python train.py --n_layer=20 --d_model=256 --experts_per_token=2 --router_score="sigmoid" --shared_expert_gate=true --init_out_by_depth=true --train_tokens=264300000
Below are experts of layer 7 (counted from 0) of a mixture-of-experts language model. Rows are named gate (a neuron's input weights, with its number), up (a neuron's input weights, with its number) and show model dimensions 0-255. Each number is 500 + 50 x the weight over its row's rms, rounded and kept within 0 to 999. Numbers have three digits each.
Before each expert's rows: a language model's description of what the expert responds to. This comes from a sample of Wikipedia text that the model never trained on.

# expert 21
Description: Colons and field names in infobox-style lists (Tracks:, Draught:, Website, Occupation, Genre), equals signs, and line breaks ending entries.
gate1:498489614537380608455501496450543474420489582495465507562507492437510583549540470473439515512599587547504468524469484526470502527488445464498483324460427469491458481575566492596614446417467507532569506455578572501478497474503441478427523459477508500470539454485467543490467521512505487536602548475471545482459490568616399395491533460464474491468571544530484528502561516441445453506561439496515445548506536463516569533491587475541511385472464479508499502448521526529522491480455413491505365471593503564436463470400624447543531498514449547548463506558522487501552468565513518519491461504508499481540550552394461482563490435476470471515494449616446481451415516471588509518439537507472500562577481495441481554456548517435573450494544538448478524554411365531566545521452480
up1:512546478469509424453503523482450429473505515452495534481559465479447529482479523509549566418528439550475524531494529573462458563460522478459436616517520422515545480476432522559498476444497509457591474410489496403422519560423533494486492475540444549538428517473541529509483490509421477492520536460535538513499446592488367475589561473486538536411539545474471492563477454496402479482500526572471446516415475468461517520463503622665448491419583518501481485504514570498499475604457540440594591473495564512522450532511575477528569443526519503419551455465461441370594595448521565422436492491514572527545559557411541527529482470466463537487513491442532490432462472393605479511520500488526533534511472535468425474483491445379508452354515538485619451538542463547509562496508572

# expert 27
Description: Auxiliary and copular verbs right after a subject in prose (was, is, had, be, were), plus pronoun he, also, not.
gate0:425473469539569515523507512428503398440584435572474398499545421604418506476597610376461511437478530445509537565396429457373570506523494527565526497562503400468515535538459551450520451589503516521598489539432494570555454499423545528515550524451494532507459575501527585525509523555515528460483501547522523503488498549524545496554463453476454521424457496430575554419558520519580440386502484531508513523490470532583499543501483508473548574504421544477528483439496531446564494492560528536533521528517413437534430585481471473575434537554559453514516530513543468525559436463442416486412545468477491575452492436497483502487549467490497449511512436535528411501460591458516453518506504562369404545438542418432584549535471552576469513610413541519538451506470507473463472513484502
up0:434523438596528507550498375626500519546524481539455461515536546567553409573485534518488628505475421474459456456536497494553518500499497503530467402552445506492507506466472530514506539532478477542522496546537500520514480444408509514568493499452448578518533533440502460557495495503614575513528572496366566505491528492517581515530552593461537459442514569403539452616473437609515469553595500434492479559416449548396525535623495500536513629425508448433545490460431534533488529495428519470482466517507489469487445526469561590447500459478444522524516516479478548523464498320557548532506534527505471457614532538551581505499529542506461448523556505511549468515345486555518476482451530563529547515490509482476430469477578545587416468556483474486440539529569515543440486575501539

# expert 22
Description: Quotation marks, dollar signs, spaces and capitalized first pieces of words or names, such as the opening and closing quotes, St, metal, I in IOC.
gate0:459484495416523533496455559558495503540460422522482431496419519520484614442555488513469474484525543462515560564479586572462436497469561618509532374514520503402495495548655461472538451462551474484564572519491519524546417570517518419489470476563584471435540504566505442492505538513589531422512510494526490578362448516498515521515594486566575494403618543549462554438425464572478483498474435504594518518544497493496534466494406404538517431496533449545565418575437545576472473442543518368479482519497525582488493575489526511508412507514549523430488399512499565479470380507476548499463537476524505510492559495496496547516603443488488467418520429583464537512511521488486599456485522477470471492507476397428461462482459547525510456491429493477560481520443448518539421432537566
up0:521483500475477520522487561525551476524465534513393460388460621402415575530451526534544470408532509391515483525523547467520504545544470516455495527466439545519457438538533555590525501475501541383489524401433511554538485432466478505491476492469529475516487590503496543548532494511552500494363472521502492510493487508537460546498404450536532475502503441417561448460424399436441559468430499455556543444416526467495495409500643511537432408509520484513575519527567505575457490596412443432400491491595472367504500504540512486473546469572471525472529560496518514440497428469528445497566405562505493551490460478596516464545451498557515499517520424528511516531432530511587494482512548395494504456528446531452608572584451588517475510435573496438491483462516492452468385412465529

# expert 9
Description: Trailing zeros in times and numbers (19:00, 40.0, 2003), percent signs, and nouns like season, album, team, League, most.
gate1:443525499672493355507631509502513476495437517588455453455461407589504487570445478526474492479552468468476463471519477483511522454486541491528505565526513452496531490472506567535506465521583504544542454498550441499616465544528571470495437595496428414428403508488477564556539516538498467605489537536470449593475454459452563620548489466495487501469450580507552532440547479496446563490541525574414449521453553505495490493564439562452461489550540514539510534514471566486467476478494474520490434497505469516481443466366437529505580428491530486486488443464450384413492475570545587523512583464481448430564509473492476533533437487496479386568532500574437567600538534518556492461526553519594528567568474470425494420418453540452593446447559486529515501538545534393568483486493495
up1:611527459492480531567555502569483425455496508512495430602465489516479536543409518528487490399563520487481561511547505546522419579444544441456560531464479510530552450458416492467542449615486464527478415496520524488550517446510437504487526506457576512434442455396504480499494556515500427482507492529468506559570543501445575500551407435451549531575431517564563571495551503576558452391469497469469515478422494488439518526523386612374432603547449401471525497443513567541428466453480490583538375527480539527465479451444528479461563448553484495553427512518439508491571517507547493469513530460540459452546538487415507473558347532480518429536463410430483485654459562490515545463542596507442505483551521507521428529508544541465453514461435517472553473470536451505567549537458521

# expert 4
Description: First or second word piece of personal and place names, often capitalized, mostly in tables and lists, such as Re, Al, La, Mita-li.
gate0:440597509474500467519509467571561412473553455374532506570418498519506451480490549492474441519549553449523453479577503442514525499473453476539535479503474485462579420530557460517454656572519507366535477479412397537492492500509468471483542492518529497382582569443499418525428489570483532515430583546548468509572480488503581442485463462513418530526631436524488546601502469544533500488540447568368460468553504489514420476539424470601458561460536582401565546433460478523516488480404493446530395562493521523512521448516514442494590422542518501555506587511505527514567493534529529525501471544549532560436541514486422498537570554388550565510447582483499558501518549419461559557512501539565460482504581515489514507499527518466479488492377522454534466607519453498487461522491461
up0:559502426498567526515418470471519416472517446505467535493539495543425408534513472519482522408482520551564497510503488562529562491558460482459383510462540491544506513426518455510387511464433443499599486492494530601498485556403441457476481441520522449562459577511423529510475492475575423561531424557411499586503500479477491462476498491522569546426466496497483489596493485482423620552433513515462420502446628509443421514469523503488424481584543530519416552546483530502480528506455443487519580535565499501393470545449421591554602412520492567408503539515492565485412470519505484505533524426442560397580564507500441494527468413594509458493495490420489572479493527530533464476510528421519444472588514467496390518411542508513583470476615419540490522503466527534559525530600437

# expert 29
Description: Final pieces ending a word, mostly plural s, also d, ed, ing, y, as in twins, platters, reading, contrary.
gate1:552500449482430563530508513488487475554489493412559526474465569598419551465505452459522453448498503467506595566513551478498464507607441475416534380500448533491550427459481549398524455445558492541477450586580467497590491541569553476484573515511390464430501471502517601552403446471519493513510527492579489431520459590541512478565477500513520425545529460499445455437514498517415572439566565443544448483533483506501463495502427458488548534524471479447511495423470452564371574580482513513589455478429404496520471495596469494449434534447533569539477543420486411529495494435444488454464478482502519476528469526490491581434407508466478519511503565497576476401463521461489378563532526532525510519477542491501439608562504417528455438480538550533475517458429526457492620500620609
up1:386525473442445485536489459485462540553566469566487563549462469480454434482599464486619539504507497505541509512475496477502440443501534547522534537522469534456521451491523466513565447427486538483592472534485447473521433443511541559568505535532447601538414490433513557543508523558511531481559532459533472545480437478466609479552598520493406527472450464429533568519443514548568460455502505480463528384580470455506461368524477577527521508441515464490493547536456474533421505410624478518533653451583516481462515531533459513466529512501499538559564505490454488473505398491504506426532422529489408482472655468497443531460426545453414454502507467542513468448508528527513540485536545414587492452505459383471550412571531512592546465417517425482512544535587511451453355450548535

# expert 26
Description: Sentence-ending periods, periods in initials and abbreviations like St., decimal points, opening parentheses before years or counts, and heading-closing ===.
gate1:439460465476435460512448436533491485543517599514534473494598621462510545479552535527479461574582458540523502508493506520512518542518490456502547615526440549520488525502557512488497485502515495464492502490539600546427404534540462493463478499610447514471526477557504489468499551443465561538363504519475464371430507498541466455490397494533475410481543491519462496423547540488512515515519494421465454573505469520414547489470551464585475408497481582422485493550342470530583483506471458455496406534503474442456563478473535551447461533503389523490491468581509468520514487538467465460474414558448515499440487566670466520525600603592521499469503448491452536378403511490485417525499539566505562490511436528478496580422509554522495610475520515436512589562393473430431483443486499
up1:510549484518479472422455482489536494519451601497481420565552548485503483542388485505471508534558472487488465511544514486441535420575536533523548473548518420424576492446440429420561512558491541499610440549467495500446486500464561490508453405507494518408480508441501506388527503417502515542503542531513462392536474536579462570481597460517459429471493448587483469457474519580488534418545471436450480492492454496615462552504481466536394618554473522485508471404530545504498462449479492482418437471503409484528646487397610462503454567459557453542501483452485467591540521559494438482437537446527419481539499449480528441534457542450475570563484531439550494500550475458494483489485496471423514561589523540412573536433516567453467477521524546484335470486502428399444509591477458

# expert 31
Description: Final suffixes that end nouns, such as s, es, ers, ity, ism, ology, plus colons after field labels and words like States, School.
gate1:516527460505520405501525481486485481548493512482514474498502501503599438505479526489500435448531439463440523569508482457435433516403606529473453561591535511446476572471453489545413554487547354522510447496587513458562494521466456510503474416509604428513595488475523596529533488496505507429533508559550491491560466472536543454484453576545362450460498552542550461622564528572451504498541540470438523509538429454580489538550399491417512486459519504434579465530432589440493553489499497551382429474466482425474492514442502514399476542463521454518573460431447515469523507501427478476448553445526616530534504544435430581541430556423529529568512496433454495529505475414499444490507513441434582556595480437513592466516515453400507563439448523413546454436494533404530458527487508
up1:517421484499426486517475473499504474539491483559557562493508451534493481513479579476466474430575500449535528499341527438492600591456538560501489504537531405534457469591526564550488488462415511572457437492494437572420471544594459479519403542439481591480445413441575548537505526453451436416434556397553559629516514539512480528536533536481440454498614472467520541461519494412524519543521494508556578450563542509556478501505587471519485460491621508549409475498506460528504464475554501468478511523495525381583519490553413443505447631540527486511480508462545462437544501531563491554461494580521422485562407540431511492543526470538569450467468449548552461497512482489504471599429498480477535615448506473507530614576464543564439491401537551473525518504501427566528468506560546

# expert 14
Description: Single capital or lowercase letters and short pieces starting a word or name, such as S, St, V, D; also the piece ym in symbol.
gate0:492453455468446457502470494441454526566530447503564583619531563556463438462593527492542382530473551368469483543556510489594536582550505546482397535557466511462524539593588451579534536400561516419542488531455377609401522586533575427519464474560342512455431569412428517389554458522502538439469505503490484437392504524457499428499492560500573550586583562558466479554451458519488458514506574538457529452529448522509455501466546447489499516475464490428568567496435507471545467531571527526525556570523501536577464502480582498511521503522479505524495448493586428494557539474540518568517527609460514515438480521530542548573473501474495503480547497475443486483551487483483507494507463466487442466513525493346529534491388405440502489504485441507527521508480460451482506525472514
up0:499509480542429622557494466438468525482499496488481465618383583540520652491480523487447546500437591533441484510530520490452486435574445480537567488516466505546549618470512512456484463470487477519527507482436538511499463556556542533435499504534516527408487485542442442445491575516520482398565507505535528486545423580540464486536562445496482417510500467578500519567444509469478548525504436421600420495483576485514507576486455459484534640540430374486599487497549468509569531490477458528532353505490406441463583552501438526542535580517463523572528469626548552544549465448503514466473496535526442522597557501426556517514524477558534496549491581538622433412472486501533481428556569477430508544471501475531410467534491491514420503540511547577514550548494420546537566483521523

# expert 7
Description: Non-initial digits inside years, dates, times and table figures, especially 9, 8, 7, 0, as in 1987, 2010, 2:19.80.
gate0:555457448507529504461551494488511474541539544586589528463528497506557516481600500436549564444517513534442414463560441580457568506469523464551543606565570597531439456493456442546463554516517572548519531615527492489463462571579564472501562511437455496531568480593480515500516500508511529577538636539467413443544487523514525441463469488515495524371445442500499482520495600423498555419457468491505492503452477579426482405508606518544519517588469466501517460474465513561504528609586361530395400498514577535491444463489489488533480502468495494490473585463549556552503401508531512429482558482525512500449499489524528613449535526427549520463488479569494438531439528446465451472435423523381567482553497495490463586460443482550501499495363527506482446549447436513534498492404511
up0:572591490513453555470508579398555607508511495547519494500524449493530522444461456468478520505558565490518487502560585461455505484493460512466540539514551556376483449484517560533490544468501422508515522499459510544468464484457528526538494465548520565549575480483438380496504568609468412509583558608622504412518464496537533489490476514476543494455504533533515546495423583483494549660490523351494535539522523518519511480471499372549432569446380530456572518528511539452463550519458484386382532512473541515527483539483577426532420500437593350553520510521596523489522505507500503488491544476431454518544435496476538425535529488522507494412475443446474442501556455524492518541438598466437604495476512520485498466604395520492542520467465490513486548496491526610538429448544493

# expert 19
Description: Line breaks ending table rows and paragraphs, plus section heading markers like == and ===, and labels such as Website, Species.
gate0:549533435440469449589600582461460471535592497485405435475428524490413428357464535544437405556546490386392501476547512472583534507513472535526574455531541587510464565490506578425530579423496535526543504399490483478439504522471424522553482470571487436514413556490461525491543468391492493483528487473555518493503564530491525425562490501464428510512406400529559464425495457591514402547562556465560464486621423557551555506465464538413518511472505433493558527530493551445464501401537514530586472536506511523483534585580464539540424452460489576456475595443459497471506541510495501488433496423578508496425406491464486515490460521564468490453549445429515568483455559512545523479520556553567529518520482534482621526525431504458406488528464514459507539461490448528511519472449506
up0:515493479496524518449460447557542500471547596604518424442551503558459494561455648482599553624527482494575510481506564458417580411522453563465424555446504460454441422521519487487420481430510473552535524459511498515509376520499462439437524549570399530493564499440463544493550513515493516514531525521445432496508514460556455400550397504457459396510474484362439450505429428493452538605447452443417483507503533504474443473427585571618457511518523424453484502504475480528538478547510478455557465481371424493522496487458521483513539594428446427468578547519501497453477497493392449549523423473442457548466504463463556452474489563468507506601462561448478457491445558476438509497448575515499482494543481453499408473504528434506599553476429476470451505472569453534484519508540521

# expert 8
Description: Prepositions right after a noun linking it to a following phrase, mostly of, in, to, on, as in sense of, number of.
gate1:514516431616495493499525457601455483505552549496484537448491475567433522511608498474474558563628522481468534484542512445416607486507422469521539511465465439423447492460500553488527522570486454528578462450485531452419560494530609545431424479488479487541528553579451505471436439506476547591471500406461417474508484614477549507580532604540478457486538457508529434441466536480454566530504525402519423566480486479585611498501443562424539523556490463516459549556501458474460451465496476466500445504562476436604551445490430500408370482500522413521490513537508525524483421540513572512435536514502496580540471579527498548434494500443524574615439527520520502489451544612547516504473550472469525487588468538463535511427456521536545513599524478601459484479464627476474440557484574
up1:572481557389583432509504511446515585447525567392498532547560426493630487469506568527507453515422460398611506471441496573461542498503517489535411462483498461372454478425467488494508418589498447518592491560557460572506454440424489506541429475491487412461521499528443621554538465482497554491450404513485529450516479450508476500511499544461402563565586497521406541400441498494525520531505464422450408511550499513530536470498474592467585453591503501488454381539532543441465404415561470575429491470545503505518555450477414518489514505492493481451527433575544450489465478501534397513502500504537463568431549451475500504579388557541454517488461512455551503473496516463541504578512513495508544477517476495491547462529455561567591506454557459537515561500578560427508582544447472

# expert 10
Description: Past participles and verb suffixes after was, were or is, such as held, based, located, the ed of consisted, place in took place.
gate1:506513510522567505447511521532453466542557515554576528532434507510556481429446463423584505483564500478396475501512479582530530527581501521573500619552495521538430505517514440504563564469529560450454525390547501454510414467459467423434465527507467488408552572380448487516507474433481554483543588486487515519572421507419540513489389522573488617485502399557512536446512470473459464552443498509642506549431621461488488487559513554466430471471549546488490462448502498491555463491541500469535513446457428523432476528485532603518482524522545505467542510527474440515524512428356459381525463595500556515499562506504574546557454470502559424518555558467554518461404542551503502542426517487432500601638444476495498422383483493472511468492488538522490498515520499595594531464472563
up1:448459523525465556523458606606503537614419477577486526525509445464483478512508568493440530467490508459530507539564435481533501492459538522416592443459478438574506506509524555487526534565453563500432463459476485420503442475467602469561559527505586472514470523461559547457569421420563459516557447528628443496570484533460545498445543542452502575523491467485454491517493496531441456538523460512513533449463518479444542612418605513491599495520487456407457555523611457542568545454511492494536608469477537513522427477577451441443491546527489497502494580501628444496513422467569444515534551585463452494472524506483579504351602539533470492488562491571578503506503491531584482525498415529509517450472431446415439594574435510596572571570449476461453489538514543534559519473544519

# expert 23
Description: Pipe characters and semicolons separating cells in tables, results lists and cast lists, plus section heading markers such as == and ===.
gate1:418470443435478507545542409526585437468547459467576483477500466628440442568576532504612444550449495461418502560505504445481480470525540468427516444569534462553504683569490496466541463575485486458455443512537548517471458481400470489509474488516541470540495472501494464495429506476594496497578533485549531439539463465477552495448551490556574413406542463505504537515516459393494517533551500607630479569425458492578566458446503483503498495528580529468500520493503373517464419608434509422509450518497456416498582483479477478516499464445507496554471436487491519515495476544435487484575552403465496593561492547524501554491517521463565475510529513509392463554487493529466548421549464483498445609540466426493610492585469500464517533534615499440433539415456505491406519541462485
up1:415413465552396493533592508421503529519445513554559431494585443540490472551520512488504516485437485447523569495500441448493461483510545493543434438486487501471484501443478503542389406503509494609615528494567472529486580512422546480526488452493513412532554458516451572513441417495572527491465526474595563505424526547535529508522530498601462555455471518464431550525437525462504440571533463521506506524531424452559415445454487510469487473463511401473607492556467455508500525514492491535523627429445530498420435620489592520551523420393525514511469536497514537565509562535554467526534480434465610468529442532463472458442530512474474463530510414481424418419467521510390537485456483492468584559411557585493457406537393487436523488542450418496457594430499464558567529553466516

# expert 16
Description: Common nouns and word stems after the, a or his, such as war, father, Army, class, and the band of abandon.
gate0:513469425527622454490563448459474418530564473596512448545542513538437379484532457470397581550465429415566485510537461487454536490569464500472485420479476471452561468378532548506437446610558541438504507550520452547566445539624565450441525424470579512386507445443497515457393486546547538496470531516459461436473451398477539436498615454423513542505512476450457480516510456474476523558514405551505518491482473541508450451537492500580399503536517523457482456468476542459460548456476538420502499475540513515496521381555498523516547527534592583394525560512535467422486529537526531582481562533525491523442662543516552497531483508448548526533505486494439399479467505474540527534453466528446557505494515489511458478478572504493609460495456446495511528438545516563538490636481571
up0:549498498580445451458496561542483416421550451404534498572494443583532521519505449523485573500534540469481555460551494591493492628453491506446588531498526539425519477446563494421472458563538492439428571498508508557484435463557512533544474493513536510433529534516499422394531450503525512500510515487392433436487450476490560481506514556541535499473450455546451549517485562498530570501493425486503485454529539509470645483519499525401505482450510478471513479536425498597571492542527588508432512582446527629518553435503350453431481487480471465575403423466537519522504523497491533437449575475522518452455532495403526444459496509465574431431512561399555398552497478506450556513540650484445554555475619479505449614515459508528535500471429499504573483474496455600482518481518408

# expert 15
Description: Bare space tokens before numbers in table cells and hyphens joining compounds like Second-team, Single-player, co-wrote, feed-forward.
gate0:592450484465514595475440503565420560461479446630491559509485487571506569500453493440497444489451500567465470546591520512515410572474566472451477470457413467378533540491528480456441511548499428538413492567510399549484511462390559537538488431597505489480517387548442521592434465381485513426534473533506431449441448545457511523457633522555457446548632545567493535441487550479491462531459500541430548479545518520485472551521527557531491487445495459466548512550558543502453527549484519532528609493511490458420528423414526498446599498451454561500503424448413486525537451482528560510461543422557514506487490435492477550470403504539439464571515495423523559514533514429437475529531494500549433610519519423594514536455392503453467464478447498514523509520409522482508484498419460
up0:427524480493404584446553445526527620504463503485532622449519464447541473488528490460561545553363430500485551491553439543565551419601517490545507502532572502586563469487570611520567447488570589488458490475492403554570436507483464463508505467427517503456514499636514493559515442447542531484522470553561454444555521516468458550479461459564605574518457509492590557491469446453621446598502417479461488465550541461452480502501586440469598422481477490506471483538466472597459465489576439538478508535521487444497504522493535501520398460453425522465479549472529524470541527499550531503560466521509509484451466515566539441625449499572558446492509485507535537519441504438477497549498499482419448477543479543407453461615566557454625446446591489466512557447463539484459534506499572

# expert 5
Description: Prepositions and conjunctions right after a verb or clause, often in sports and career narratives, such as with, by, after, during.
gate1:545567568343564545497535578396581542494471536438590422461501455533433510524488401447478531574498496541454445524454570466488567530545431487547485567482469554505541498529506529529456509406438538445579520476503469442429537451616387513454517467524545506480574472451499428349462493576517522444533426548531591392515538574475544447483540499486594546569546465477526599454511429454575415607533557507538524459446596517443504511510556479396543520504466491478493530550543453490509581494519397495500429491435457539495514479557512498579512556449454465563494444494482430537485432482508496483522509453465498415495489524572493545546518455458513482628554526511549579589433489479579528504431457528432475582489517494497494528466510415501487515500540458545520422563564460508536540535538496
up1:548450483551476524462514551579438522482478508435465505632536510510499464441495593574532453534425513567562450571492536540514471502478450512499465395446517411501576513467445446453438460533530486467370504507572401517542531475452448526480558461541494465508529440513470503456439452486592535485585451454501516547557562554444491484518484559558489477452565521560494494606484517425456480522564434471479473575485518499471609489529684563525417436451516521496518442485580598473395474550589585555450598413512568455506530508523464502475568506544474492381471488548391468526497510472511491521578496498514574519469534501495430563529463497579466523593556434550585537473458518595483487494562499425552572506542467438465493526450581531448432526505521461449542517520548497580448446449463567